config.toml
num_hidden_layers = 9
n_experts = 256
beta1 = 0.95
train_tokens = 324400000
Below are experts of layer 5 (counted from 0) of a mixture-of-experts language model. Rows are named router (the router's row for the expert), up (a neuron's input weights, with its number), down (a neuron's output weights, with its number) and show model dimensions 0-255. Each number is 500 + 40 x the weight over its row's rms, rounded and kept within 0 to 999. Numbers have three digits each.
After each expert's rows: a language model's description of what the expert responds to; "comes before" lists some tokens at least twice as common just after its tokens as in all text. This comes from a sample of Wikipedia text that the model never trained on. Tokens count by the router's weight.

# expert 55
router:534491525441467496485485507446523452501526491519487550498510522505452538470475583556495575423521580515587526533537494548511496477504544552497480492514533543473540514573508451492531513525456490616504432457477405501513492505453419532508489475558528507551533541468508525550498524481510572485565394480563458486551483488473492527576497477499459498486503502541552476466486494544485547503493470438605575494556505501442488507455444460522472447561490517455513483490513486425543418475515464535462466552584493527528532539495487542531485522451523490468495446400519437445434499465498500435478524505516511497461444451553463528533443468495431392481509531547479515527556441522430559488522466434467456459413436448467525510477509455454461512469534496501539530497467538538482483490515513
up0:522469506506512507523394448469504418483529479466437444477490479480479522488437542501414500487517520510457519441540473478497559472515495523588499433528519422532520468476444538484534445501549584478441501470512480513503551523399545487504531443465446513477498550581437498516482438578463448508430421517487474545471520503452467493516474519472507474452522443449478510503446429510539535492505480487514481440516531472455468531476474499495569447433487496519551495480516472462434605498480528431544599512527527529452522593443488447433421561526541553572468542511521459513518501431464535520475514485487468415477561507464586529527544519440572524468503512530556504419491429454500492502472507469475515501536477531429531451529490457516550478531480507481519496555465496510514491471466483
down0:508444422559508497508479577562490444527505419550513479493569506471490524443463529456518556503472486457435546480508442404463470477506425494490483509491485548496490486482512508451514504514462552480467503474443514515455483473440515507515453504522482612515538503564526507498526561506528507458512506506459490601480525475431449519442495515521442473520524473515523526452539522506555548566480519572542503521512479465470552444570526437520438592505506506474501448438493491477491500527520568442499494501502497478549529459485577510495501576460461495492522514528508474528516466511460435498517521472543501594520504554546592444515505572444510499575566509565509455488510423512536599586442546516515536542478493570476549476532541428408545509435487508497455462527468473476505442539497586
Description: Line breaks ending infobox fields or list entries, such as after Canton names, plus padding spaces and blank cells in tables.
comes before: "-", "|", "  ", " -", "4", "5"

# expert 27
router:558505484446499435551494532458456505457562485508488491427558462602481548551430588484510513523447526548587468500490499484541536537443474499472452495530524496521483475500444456560536496565501483532535483498547470508518439475451486447436415483510522477541539460438584580525436543492553543476469448470557427523529476495497469449510470517472503536523437495455454430509433491564489478505420484458529539571472548526512513489523471456519509412567474478419421481489494523472465503441507520530428537560459426386518522508491541474506473560513512507506451421416508534472479538497468517482497516572461572531547453424513507481452482496514490463476450488486493421481560523477453466530570556513465534495490536501494477506517498478498527469464546499505493527470500494471452477437550485
up1:460539501494476457440579484560490481530524541448482535419540485477512485530502441539533472494503527491485504477489462467490490513461505531526567552523530509515534566486535510561519490482433511539521493552455456518499445477507550466462422423509515512480519483484472460478439483572459488520536585498510388546510454434453496531447488473511533505468491483498508404430426551463571489550501575475499463522434537462518444503468565447480485475458485507478480489501524525592464512572442525463491567455529409513471467453481565498414428501498576468453452501532505530483548529500483464496510563442454473500533515476526402448461404471477496511520547530468511424426449509572474461510539567461475508543528443550445561426515505556532509537474492468521490452463505507508504499455501539
down1:479509476466513461517518483540474496540487430555497539454515462521504611552513491438509452509418493475524496484543506540420512507456520562511524454560470533527498448481482516541582452492488486506554385555462528518524533478586517488478502476505508410550463484528466499490577485532621546502547498403487519524485490474535538482476516545511459504599499542442437473435515559505470463479471485536540452503445470517537536521473495480553440485547512495533493484473577521496479504476554472493537557552591420514452497528507447488458504471537513531537503497565489556551445477497531492557488503514564471476517440532435396493457509518538515481524522507532399553449492510487490580541546488507407465500491464500547507571505489511562501475565478510499448454437499498435486453457480486
Description: Single capital letters or short caps in tables and lists, such as column headers G, A, D, Sheet B, initials like J.
comes before: " |", ".", ";", "O", "G", "N"

# expert 20
router:546505517503494518502482573507548507526559506485508522580450581483502430524445453531531408505465478459486532500486547507548538461482479477561427430500470485505558432500396548472537516472523570500434463443494575508447502435519536544486484546516488489415558503559505508466457489521458527551461536514509496464541542515536430534492535503474489533466483506483464575489565552493479455432516547470419459497526431504542439513461586464463493454462537483575513513547534502529524524474426489436448537491500511565590486576555458498472546546522492467509525531499538488527431481464552491417524541523457523529513517481501436488529520526508478545464464561434460480430485426515429514546474531522448484472500504473537438521467579527445502466541530530451552448545464554513462508513499482
up0:477438492482490503505475516564586518480558478446465549480533473562468520509483561524549499562489547449509586465471531492455550497493560505527495531437478479511510413451481516544506430589448508466486493483443466483484545516526388512490498495523458573503521480560536500575470582504552526539474452589498451502529465540581428481438497451474452493533519487546536492501492482519437522521486502492454550532510467555546523478469464516506465466392507505507457506478453508591470487517500481522494512487466426481540581494413479524466541537446530493436511559466532532539469504546534486467448541522506530439538501460542519466486460475561504542564548510433531479572522520402460429443443557480506506497461428463466536487543480517532519494500451432484484502520461488558499495412541499
down0:480508491465484412567553551522483476467504544458547445502505483440546546458506534477453506529463532504460430493450549498461464505454555405494389472461558544594527538442508490540521520503512518605503583497575460584554518579537509487469498496479492435508390494516507458521487410492517482521499481467466493463558502492408455476516476501504524453440543433451451524502463453510449475538559478460513506489491481506493446537510568495504499508504429460515480452555529445467542408518490437479482520502467504567553512446487503507554528435449466477519506477478472522491485524460513421515509500437440510517535531485404499480461504524512475494447563514507525481518464513506470453448528446554474477434489472466489523539479541499429407488469507493477536464485470569513502488564427465
Description: Coordinating and linking words joining phrases, mostly and, plus commas, or, but, while, until, before, as in 1999 and 2000.
comes before: " the", " and", " a", " was", " which", " but"

# expert 42
router:553464576481517563533534539428527480543575480496522499497487567474526556426532432552562464497473518500538516539480544557493548488486465441466489451557541490503527471545512489435425537440479502476455469472491530509489456436472476559423497508445493466466538516522461501482540543402467482505530532538476521487485533474513552539529464486541486486512549473503478503507573438521594491440490480623467473507508496539513464544436455437498548528475502439510593502528505487515489513530420489446575536549483559531457501588536438417455546505516521477462506533464461506522495495509517461491480452541424493543499513429473542492506502532462513574446465549503521469476544457581421532506521539487543414443560515548481519534452530524480506495469567508471504497509476582548547563553503506
up0:502549540537544489494467462539413477497413426526511496443487455462531493561437466497485497465528573537474520550467439454454451546495511547481483454480510564490473500435562554497589523491510578429589529491486487533487457547459550497514515515526497428521503432555521462480485537516509551492507469577437409502464450465539510529472511466525460463549551453504525470515541516575462517496588554456501472447518532580476494498537514562492461493534413480481513470569505453479549551494512481560437511526500469517495448450509490477498443519451492429538451508456477556399499456469468511554544508437551484439505444533519493492457468539487574469481507532449470559458506460567512531516466547494475540487584456434482531468532550519412506527455444515504500550504554481487490487508473517
down0:450470607472445511548516514547565503556527506501516504497452526522529518545514427536550550515485587495573525498483494479493500426443513518538509492451505480482497518387494533467517545464596481525511450533507533464457523497556570532521541501479467522533520480454492522520501407491477489480539525425395549482508469544548513479501519481543431531499458445474519581472519552479500495501463506476529501406511522441392454500528528547499484594539561468523518512563551518488540526531505432507525562497521437541499515456545549450496514517528482515561500504404526562625521529422440523471494472512502460527486508478461466501511543507504482477533504543444486508510514468549539514528541534516398562426528428480536491491466539498444528516494510533463444470521446540432458442492513497
Description: Commas after a noun or phrase that start an appositive or relative clause, with some periods, dashes, and words like and, include.
comes before: " and", " which", " but", " including", " who", " the"

# expert 61
router:551515528535508519568500509417526473556580518482527511480461579486515537432520476531555500483495442489476480522516555545442493492517465459548532472530545488475533468509519528458517476479483559458434459498562553547479507447451523556461482535413485448457479487492492541510516483423457481507503547545519528489495517511533540541467476530520520459564547452506457529551520431510618511461496518596464540447447493547513487509433502429469511543452566467536568531495504494535542525496469482483491548499526545562470489556549476459531573507517462542457510566490442522576463569515518504511527528522424494538519554428462508528506556499434606560418484547499554450444510461573418511521528542499551417509499520512524521497461560533468496501416528500489522536523459579539490549535504516
up0:455526451503426495477536511451524513472535570527527476429554496500511479472517498488500463506471424494540435507531531438505473414490490514522557512494423510488547488447533522451431436541520413436465510517539494469519473562487509552507551549486470479550470514431497537523478511507562556480520539487548486538504503514401485558528480512435464442487486532454547502520480495444504540448565517435508476478482535481536448517528469519442508440478547566540473486524515512436515564463502468498513554510544573565483495489456530447549486525541541613469510513572539552445442556511507503515495539476509430548521504493483525511592455446513523530479438456470480515530532458468464423537459514472528473582477583500491517422473462468514440472508516407438504434458474449461558531554576476
down0:577493486556489475524493504448518564519498564588455498505470458494503472540488545472502455391458514427544523455460521463552522512519528536570604461485495543518492483516540487450491471496509400460511544520573451520503529425513571469562588523513477478556494481486473448447503485476515446507499536553439469545564524515452499555512495483468525495554454559504568535405502504515513491486444489577479454517597521481497557483464534521473509507510500471488511500517501601446548450537584568493523495520448516467571463540447516511511402567478524530482442495520440471486528489536506561509487469532491544454511540522490515415564492531433544427484496528521488482556508437484528493550460476470445561601495573552517514472470490484458490469514485508474501496531480502440546524472501528
Description: Commas ending fronted time or place phrases or clauses, like in the early 1970s, or As of the census of 2000.
comes before: " the", " he", " and", " it", " but", " she"

# expert 50
router:490460440535470506561543465487533480459550554508540564435535442512517510487508478514529567584448559465487415495485506528467523527475484479462497446495516453517442550539564499456443507448543541552559507523556445477566404509450497449468463548428445460512519532528466499474514545510529474577549485487487524472558449480508577468504451531476521464463539410482458469434445529474512524544500516459497517471551466504449491521458539548517575551571539418458561508533501488536532460477453540539463510481579510577570539468481519472559518470535518453483458455479474485492460446476527464532518502479468469487517536468546505512472476501542526490427473472404552505485505532551455502468513527428565435536539508534605542479529460559466517497495439537429481471469484479452508533487582497
up1:401533470474499431528501520490480502523488495420454477515466484465520482551517490437441475493523497520534517536539432516504468510466492560479529417438433526420430541446476496514439516532554485481542446421475570546510481470530454517495496545453527475517498464500504571458493513511492525533539527457533512487420459467527505515475482470527471559557516527454554493443470536454515467446423554510459472495474481523550424593497493479506534495526601521470491517507537490435504517549535507515592523499530434552589434514531418469529462475554502514489461493519550590479552512559474466533445464465458472521429558561507473502474479588509536475432547487499518478473504534483475478553528548476460517555603495519499545483476505418403503529511486554495467532516454525566458500499477557
down1:541466500479503490545535510469474441443526505511488562519477509562445516561564489453498471503531453483560432549498512490379524517520552487559514559506552468469491486493535568458531490475471476608543587532484629479418491579505501564481437491465495560488490441516532461499471521533500473488499537525469543518444524465557521428489552492531497528488547472483481486486474485498514500563480440476443503545514505443500503471496566416499484489526543486517442443476521493539501494482492525564478549510450493499508502446548528466525481486489450409426551557557445617488480496559441471487584492516466455485511556552464515465492500497562543469464533531496511487554400523468469405450468491490491484464503434503445469409511543567454529472516490473488480497516454449497470508471547526
Description: Periods and other final punctuation ending sentences before a new sentence or paragraph, plus the period in i.e.
comes before: "\n\n", " The", " In", " He", " It", " This"

# expert 25
router:539492499447533487526547437452483509547505547466580497467439506531485609504577474536517564510517571493542550523496522548449456466483487514471503478546451563478460465474548508454500450449474428480459446562464507541579498535472501523513497452452517432497468541500518528457519431446419554551498480519469498515586506449476467511512510489496529490430539515492475514543462518501514541522538402481543474491488476459536438459467480440527530485494484464526454529502494562506495548501518495439443576514501434581482504557508496454519521446447456471483414474513427432474442515545544450460465442508533409508467564476546477480527416472538499523457477452564465429472536481461441451479467563422527515542509482505486449464494543425515452495478515463513545511508432541456474526528467562
up0:522533464520557552455530553523506505545493469557412504487455542518493542552551560516575508462581534475525489415477475478559455525526470510495541449519560442521457492445515459497493533557505478529382486412487447526468553486486481581401491521528478469506442488526499531476491518496470449488516425511493580533469528520599478522488493468452538499541469493570546500479524469483518458510490535504423423449478489583458587466491560518490559372474525533482448460565473527483501543549446464441499543538471541522481503492512554489541526528508550509522544495476421434491467447534504530511494520467534469573538499526493490616526458517554515525545487475409446470529485525532458507484470477492432474470512499475485472465493426499500499467400528467500533509455527497520486511513490498
down0:542559456486466544490478487471461461507556480506483488502583502504497473579409491537472572444493538457486524479472464494496448431464542510465487523468452443597502524465453537522509494517464429415533544494481532467474579451549586468503503538466468496509507495515444472400490521517440516500506576475520461505474534498514475487495586514441415529491536443523489504465492501539524507526474488535474518486507507542489523474495523513391494423506470501477499486459487455500484555605534468503515483540609510428470519490521472538453460447534532485471488488558518451473518535530572484483486482526485533486503480479557521494571460511498513534567479523533481506534512419530583468466579526577470448530560469573493475472383422425409498485441528510493510462543453522508442513504498545
Description: Closing quotation marks, apostrophes, brackets and parentheses, plus sentence-final periods right after them, as in "flawed" or medalist(s).
comes before: ".", "\n", ",", " |", "\n\n", " and"

# expert 46
router:461509499524551532459551489547472584466426510473514468528455525520466529499477583428422471453581496488461479520526481487448439488516481534531478519556518480476468461534505554563484460484520539428546453557568489415464555484525507467462556519478569507515503546441493491398437476562495563453526513468439563485449435523531463448504563425495457498534502539532523511449537488510522515538458555481519478482450467471472537449537487480435494511539503486460517475541500505517514491535559547439553558515509491514456491554497500482457431529515426487452452504462434430468528457566475441528540524529508566435492458551454484492579509436529477534474532510533495529485462535453472444431542546486514479568561465518558520469517509460410526466443497433457456457449450493443469521513524521
up0:451520487469529512511444485543494548425485458474492521537455439460522475522548498454546510499542538487497525477522494512542476463503552477446477501484437479514425458502505576515525523528426443536525437442586456490474515531517536522488416413488505554515515462551474484497458462563533490506518518542435463539497484473434505491443527489511477534527537549511525523424561488423547414492444536498517505552465530510484452537460468453451414570487509508497431423531474510415485524535497505394500446504494465551549495491459567463504509546519541474447524464459453546455533501470435458523470509516514448494499561504493461470491527556478459405531532498508537472414452527471516492490590543463474532554423458455545437511536540475454524504554495491557429453547548507488549406467463484
down0:481487538481539473513513464582514506521584502477479475446509494518464534592523490484500519500578472479462538506499515432518503425472481538535488497532484523495527483540505563499507482414535493456472518479485490455376521492502486413529426496431509436545452538539475515570450539508519555507532536523479522492491559569511544496477511475403434524527418492419544486516517482554498473493458593479460458449500484475503553458514545501567454497435528425525519499469602504447568513473507476521500444511493551491459453524464505506472483484479443493451527528499447547534502481580473456506426538456441419437582512580528446537483429522426501520453461448531509489438522533455527463463578497521497545549551516489524529450477494480483522488461493509476522496485445470576463562459550500
Description: Field names in infoboxes and section heading equals signs, such as Head coach, Scientific classification, Kingdom, Born, Coordinates.
comes before: ":", "=", "\n", " information", " classification", " name"

# expert 22
router:526467491500497445453550541443485509482526450435535482468514510486506522533461585532553562504563557519585455462463521432495541509486489539533485505541521546441537463537511479484495429508495487570496487474514413449521540469496464517501467489547524455512536523417505536515463552509506480394537407494487447458525468503459488421555542483557492545448482428431533460492485437543563507519451473528629517451569481466529496466461542502547426463545503467520529538496458550454499457483476500473468482503562504501529511476500536458477516542506473502439433512466517413498517475479491520436498456522446480492460440520596414552500436420459467468494473449509420504503458476514445559515509465516475528504512468541507454498478546482525566433515542481523553555508511537465464470404513517
up1:465477445463458553570516416507529478429468502571562427459534571530475542533431487507529470475477549494533516495499561411478473487468479503445488474533467526553508482534496528463506437547549500483449523417473537467512499439474485509471479517488492527434538524556536536502465500470547521520510450495552435556471469514503513515563493543499487527470561575512497546597566474512512541507462508488540451489543477485526561486511490546472544542462579482546437509500546505544533436501487493525521465504508489499450509514519589440439515523521496543474576489510523427510570436473459454564502514438442447454496550470468509445490428523407558509500467465540448525468492443498456450457525550501496552548518461622457469531493461479539494515494518430530505538462613461439516522541492523
down1:534478459574528471506478491529525512499471435529519477515508524548531463541503506455480460472463464452463515470520534526477523522463557463507455577450483581483491522548493624493463504518497507530511556510445513502472492421502451454566592419479542496519573423433479514490494529494561486515423514510582514499452499486510505466446468531467578556562547503529460574473488500532456504467506544489426493533443539479515558499488538539575535577458508562501491433595483568407568494578510536501571545496442512467473585477431514491552491513508468473512481492498523581513554504519465541484555500464498534536484482478568509456531550548483538509553519576537544531483542546491538417523457441512507480541446519463558528487550516466435472474516490493441497515537549489478499441512478488
Description: Degree, minute and second marks in geographic coordinates, plus capital abbreviations and padding cells in tables, such as FC, SSR, Ltd.
comes before: "N", "s", "S", "°", "{", "W"

# expert 24
router:493503465429504537467420526495527516456476461552509514512502437562492449425434533489481504474548426519569451512485464504527437494573533502556434525473480473516503446503509518428505553568521545532570517519438478479489564423510435544520459514476534509528411497492465498526531515551538561522493537456551419458541501523457570531529582532462457495520507470525464511521512498546486525507487582525516539499526439457475524477415496485558454429538492554427566481530459499486476495521541519523509467527472475507482516498448535543498545529437478500543476589439509422435513478443539478490443430485525563477489529490534447548454494432542496568441493541548451496499464561583470514550522447518484574443452544515555517468519521435475490412545502547540472521459500536498491507511542464
up0:423529480590521457562507536491509528462473457467495499513526408502561466465449489491554573509548614431466518485529523477541427540527546461500503498524513531458527441513509482581593545509436505532511535505497485462429491571463529461555449447449474447546494526519466519482490529428444522552425479486478473482479454505496470471528506457511497494581467479491645530474570491516488452497476478522469561507489473552510523484469554562497559512421449543518464504488510441421529485545579454456518550529471481520475498523494571492518487538483498440471511553516397522520567476481451527493532538517497479542488501586562530492487430500501506472552538519449587513536481563561506465493471546538569463532495479492497488514552462487435463514512455548512517488528537501511516443476546520
down0:483521488520520497470520541531480467536460478512470433540480499465546524474484552441560564486496497445473486468409513495490540500538479445534461534493531462503415535518494564475555461552443530444511612469465450554497505565480481558514545474490475521473551467558540475511522552489492559531549512476406451520475525541522487464437578532516494451595568430495490468497492539456516433511445537491548506516526583464521531619493512511471477560491502406509521501449503458522518465537480499559528512561500452489540530433489515467514519444534523495454520540540482494475498518385503517531477478505490427529525477537574486437579485517465469497592526457494562487475556420459531529500471532466489475460476429468517527518521436494557485554510518507513508495470570503500494525461624489
Description: Line breaks and list markers in infoboxes, squad positions like MF, FW, DF, taxon endings like -idae, and career verbs such as signed with, directed, released.
comes before: " |", "|", "-", " in", " by", " as"

# expert 4
router:482510554555467541507442421482528477556521445584508475505494525469472525503495522436494544497579511461512440420520445432470480448506469486536499493434467536587457540544561474517486498432511535438483518558583532520531488541467544509473487442527435456516472559512506523544493461535452547542434540530472472448508456499481424460555488549457534467473510509558491463517514455551482536495473510528529520458558498501487495465501488433543460546474528543494539497461506468528503474458484439590496434487485424477550493525539518456558538499480477480493465502513620450486491546584543538501543487538456479538503566484447504482479534472488497447472466506528582484467555481526431591586575492427496429485437547516441461505469536511485547470541469524467507525462486540559516507415447507
up0:501486491499526496461443418514546476485515461433532442502523493499415470508471505506561441497531471562471594507414456575519434485481532510532499502563541515519560473470510491531525547427474519437494493491458532526592503479482472560487483581451449497480502556495501516448475513549479453472508498436561379483513522540497491502510517527536478558453561455455443524515506451476447431478448478557484441539512485440516483574533545404538515472508516508500453442538505521487470485486532471602520402569478515522506455508487499496528532457493558439505541469445551508463505461516542478488533469528449522575447494492493409553520484499458448500470570490504506437452524611529501546525508531518496579500582527536567508505498488518467471461509478481404483502517540468444520478519521483
down0:498423521445442530489489568553535547514432510467471484470470518567510573572537527511507506504493504485416530487563424545574441558546498469463556447542485532519516528497465487496552520482554505464513390459484471492441487455531492476551506507474464531487517565511621489514543491465499525519517498465498489443441527437477519541506470604535469460514549480511492509477560522469472524549431452593517543568474439562535484494463567509474430503525566488487533475468560406475517481560539578547496459465418505514541522495502472496495499531476469436492553435468489520448458496482475481488469501491512499582516425541518451490587475467453523442514522494479517414498548491520502460498527497484488604532474480462537559502509588517469495506533450519493442558462499490472466544489489513
Description: Words opening a subordinate clause, such as which, whom, where, how, if, when, especially after prepositions like of, to, about.
comes before: " he", " the", " they", " it", " is", " are"

# expert 39
router:486532474511446544505502481418547433451528555538569480509524551573525550465447482448433526497502465559569473500505485504486474474468447446531566505566499493555469513560549570540451439531501516580496510524521473455475452435501473426502563556467520495542521516555524501512561439573543536487475449469529485559451542463499560444462472554541462520427503567512491569516442484526502519484523470538438511480475554518533493532490464487542462438547490471537476495444506489503470543490498482546468557510438443461480450515504568464492458449506475454490445524423525465480452588509507461533569437439533531515503498494507448535594577464496462516508492433548501481439559562469474524507479524459478486461501446501482486474510544446563473526428476435497541462551529553480569529564494492
up0:466500461467520505612546515452488516496557448514550473468485462474540546530520561544545515521494381466527449505520527550500496537543466540485472491504540516546498452489516479525481505496483520505486510496479483564462517520518517461528507585450517524427527491497578568569467444478531477497485476477511373516574452528577507524554523491543483518510516472444511529446432437505529551481552478502473491456496385436515513463510484504491460462487431524515509422524520526546520501529550462523550496491529483481488579456448543497491472459594477466422553468466437537434473524510495513510519470559486405504491491390470385512525568549495404415533504493514483481474488503549492514500497457452501495532508540471485519537516455548513432404481498485548464503433485499537542510542529508
down0:510536515518530504558474542464487522539496567539508465442493491488509526548448555506547534487468530418540486485498494545518495493489549463520529527475520505477483447516500453517496469440545525533490592474494493441539449550553536497517527494486509519587442449509440573518523515490498499475467515483531421525549501535438554493524443517537525537536491494478419570489488467645484520520501548506549521496488483423554555490533464435416507450563573532540492434445496537479519513544529532506502512544502528509416466504450516502454557571466479395544507560406471496564469413467506481516514528467514518492485497498466506471475475539516444413423486508534482500532502516502538438534534468452482496464514562506476485499401447458508447526403566516500516523540511505519448470562608491
Description: Line breaks and equals signs around wiki section headings, and heading words like History, See also, Early life, Production.
comes before: "=", "The", "-", "In", "|", "A"

# expert 51
router:562449498495524474482479506433512504467530542531544504456535511521531501556500444540550523551476572475578465565543449528485484481483460511462460445457487526487490503544498452482400511512553487549518466509610485493519502520445488528460455565499466504511591538536502491421504529440542508514516475499537549436578477486527526506547459507502482462446502479420461485433445456549517546510464483478459532464505491500487473453469512563553573536546492472479584470551488518532532447440449437511457506544521522519587545409438521514446508559556565473480468410454519429443451522557497479485469487541437500478501554469524514540457465478565531534519485455475494459534519489505535443467456500507550488415504477507513507471443427481507498458417437405432492507510454459479563496484502530
up0:516515497526415441496561544507485554528456533493509460499453440471495488517554546461474510576429413436528466513487471470508548434526453460555458511497518553540592518457511580489524467488509483486522479426498456469474497540441499480486500576515511562530503486471509501543478456533583500549558547512475459568596539589485467485466537478470518457516535499464551510441484444428491537565501563544455433460502506541416542471579441496511497459511525494534490443468524472540521474456470543482449480491501489551470530477414494439498437494518513507518493525512524466437518512575532490517490457492462482513532570468523536489561524435556551544501514524490472582517450474486495499601551516531477503483493570543503550496478420522583501538444436577471490531482522529504529452551533544
down0:540428488459491482464525509465536465505523482462517539448561420404507471523523495449452542518489490462494612468525483521494540594451449482482488572417432515537503509462536522514557500530527498555557480563531531514522475546521488539530579546529477516496485461490491470412482525499475466496487455540573430531535500461525467494544465522481472520513574387575582490532507497446490499509493527497531482549516543524435472533519559484543523569633419485545489498492512489537534465427563543530488471552506490530548549475516489503482468449515438494493482445549437478488501548546481560519558522490497497517547505481521527525504528533516458492522500508439506531512443421470497508510385498567510474514474503509502580478489462451521540496444417494460511532463488480460538563480588453
Description: Periods ending sentences and inside abbreviations like i.e., a.k.a., Jr., Inc., plus occasional question marks and dollar signs.
comes before: "\n\n", " The", " He", " In", " It", "\n"

# expert 31
router:537516528459496450470480536462512487457542462482533537449504503534475496495449562543469568460552634484540488555522464494519507446485527595490446432453527523463530522570494447500505508442497510585500461477469432492510468501501480517539491495585493515544528530488530475570459547476518568481519421446579466478542492472457468532565530466522506526515518534562544531506494432538484507497499532495571549483539513536418493462447496488506522457537447569451492542483478504429546417506481440501449460515526457548527569472504529512482494530457545473525451458466516464459449492504524495416490554561492549490444470407526446513456486465531414458500525503510487541524567470468472547481473497461437467444412436429506489536444551454488490500535529484467576562464493529505473469436556523
up1:507528535606509479454443527585509573489502469499493449605417472533501479564413471497502485502483513446451443482518489523462583474519471507498477500500512502560506458497488488510500530391546476474524559454458544448455494555554532464512471498508480436444544497574473525485516570515513460498449488549429500471502436423524464487441496491537477517468481527505498541595558487497519485487550452505522495493508503463490531491453552515510503490462523490485488524494551475487448532553475415520520541483490472563563468513452545577504416510439538549548576466472543449485471521452517476486501475420509574502497454574419498519495492560504565481421545506450479544524537451584539467458434516531535554450511614489497444498574488505518531516494548469496523482472489473471479532533544536
down1:462486499429423462480503492492488499529525467485515513477503560511570487588511510514480543513513551452598488531478497526476453421483492479487495469467510433518503472494513538516552513502515463527476530501520518506428522455450503538413517537465585518562490534495566496492462498555540484559534517532487465514521511570492457497513466467521442500442495529448519533461458451465482521457477504514494478469428437483511463406533471487579526501589517534476560531487479534553509499462586480509559483398477479635513525524478469530471493501531449539406473486553510596449558528419523446534533525508527470528484517536475510576520530528514421467495559500505488461520531422493393485436484531512500462495579409464557540527559552454506508518487461501570482525468504501517434556488522477
Description: Pipes, dashes, parentheses and line breaks separating cells or entries in tables and rosters, plus the names filling those cells.
comes before: "|", " |", "-", ";", "Species", "R"

# expert 59
router:460518497432469500487476514465509576538565545502458551565490460493488493537462578484464572466540552469480551554571441508487524514526490506497460531496528546475568497541577488526519493527445462564558466525448429457414443532553436393500486442568509518499517532437492572553471506505544530469557453481529438465517457523428437509554464443426488479429549482533499466552564538550490528451516543471488451475543466483452520460431536522536530465506522499483487499436506420491532500440524482500504421516457513437467551490463486536521483497551494418537457454483466481533566485489512489481505512536516442549490445456515455555494410425518489475470479493525432473558503525488465469488472536505501443519523514532540493513545547451477571532544541451522566534461555552512489479447478503
up0:565487498514529527503506467451523556546498489499518490525523515576462468519434451519475422509514475494439486562476552539533546545464434467543563494530489542493452466485518429559516476513476502397455521489483533477542483566509479491507547511481510517470536544467511532469520510431567487469482487470429523496525479420591525532473517527516518472518467508519458479528512477519498534450550411514451403592445490512525477475430439476475527484414520423490487491486534500516476510462466510549559509491461433416470500526528456544465413553544536491452555519497436515519494501546515524494503519529506499560396458497540554508475533522523534531593511482522536572530524509528556424449527522481560499363582504462567429466463517515538526527503482473560466490506538459460487538438496539
down0:431484522533524532496468536559499541467491458523461469521511458580512550463515493480486458497458506423584491529497603562542460534490492510456481515586540480521526521552543524478415480475522509543445472528527528519517542428531495504466520451454503508564550534520533449500545524554468474519506415498511557538503517543479463564546488486540494524523533566526556503505461497484531507534538481462507474492521462466546574454547493513534531554493548505499553528502469547537539539482484538487545472516486475460471475496518462411453541532454467500491445453523477456443595454559534567420567473553453508487486556426429523499495519534462390528552422449427473543431536502505525600505476493501542522525490507523483474458463453532542484420522501496544535384435546484475545472545476499
Description: Numbers in tables and infobox lines, especially footballer appearance counts between slashes, also dates, scores, coordinates, Died, Elevation.
comes before: " /", " |", "–", ".", ":", ";"

# expert 6
router:530565524544485488556465504554530460529554514471499420534498517494475570476489568522572454467513543522464529517476573466498496432412484489498491454429489426509520551445443560532551514558483515461459516470479481420441462399474548549492552491472464481513467508496497592489547487533514436544428513507529499463571466497522453507485444508463500501482530518447396509500482494520414516517490531471531538498472457495599496498481516509555457541478513542449454504495494500448452550474480404550558535513466490540517560514508473572550570484524447431507490595476486449563459476471542451508490457552497508503499513493465545510456524520495526566542534527540492505522484527519415561484508451576465510473579504434427471451521583568543472505529482527483449504519479508563493501466498531
up0:423443487492518464485534441442481546496454467537575430508503502588448517492513535570462506478501436526545516556485481504409462476507480508516483472551457512506483474530488468579543520487524491496512539513482480468467524533535529461489492501421499541505548504428445525491520528579486543535496500578490436455508520527531533469560509493589537604467454454489555466441477493554480578529501491536484512525480470472446558532488478424439489553522507522480538470437485481500501473497497487439475534461468541510448587445566494495488444428487555534491484522539547563456480447556456456431538425442494454451411498513510522445504490544503471510506476497440491512431524536521477441554412506526544569448516490512419452536452492436507555493486536473530581435508524496509531497478524582
down0:504526433482457581541424568518474436531512502534513511465492407556529499529527508453470508488467461512516449506434443465518521534462552574500494514535464504569454539517593507523481506429470476468479542435464443483485481559460522491421421450497526445529540490493539457496426520462435497560478455512495486530619472381440469452527527550550443561465389542499515471489521491519464477560517533556497518491531492506477442489469549555424467495519534519505504520519496514502551519510500502552549552506529426484505510462483518493512481526449458435505507451565518518494475556541503531535556534509467495522492501557493383497512568498512543434472536489556452519492492451505450531507489549469491541482495472455466564482504480510557457537452471522536503470507489491442437394536505558
Description: Subject pronouns and auxiliaries near clause starts, especially It, he, The, was, has, had, as in "It stars" or "It tells".
comes before: " was", " is", " also", " been", " a", " has"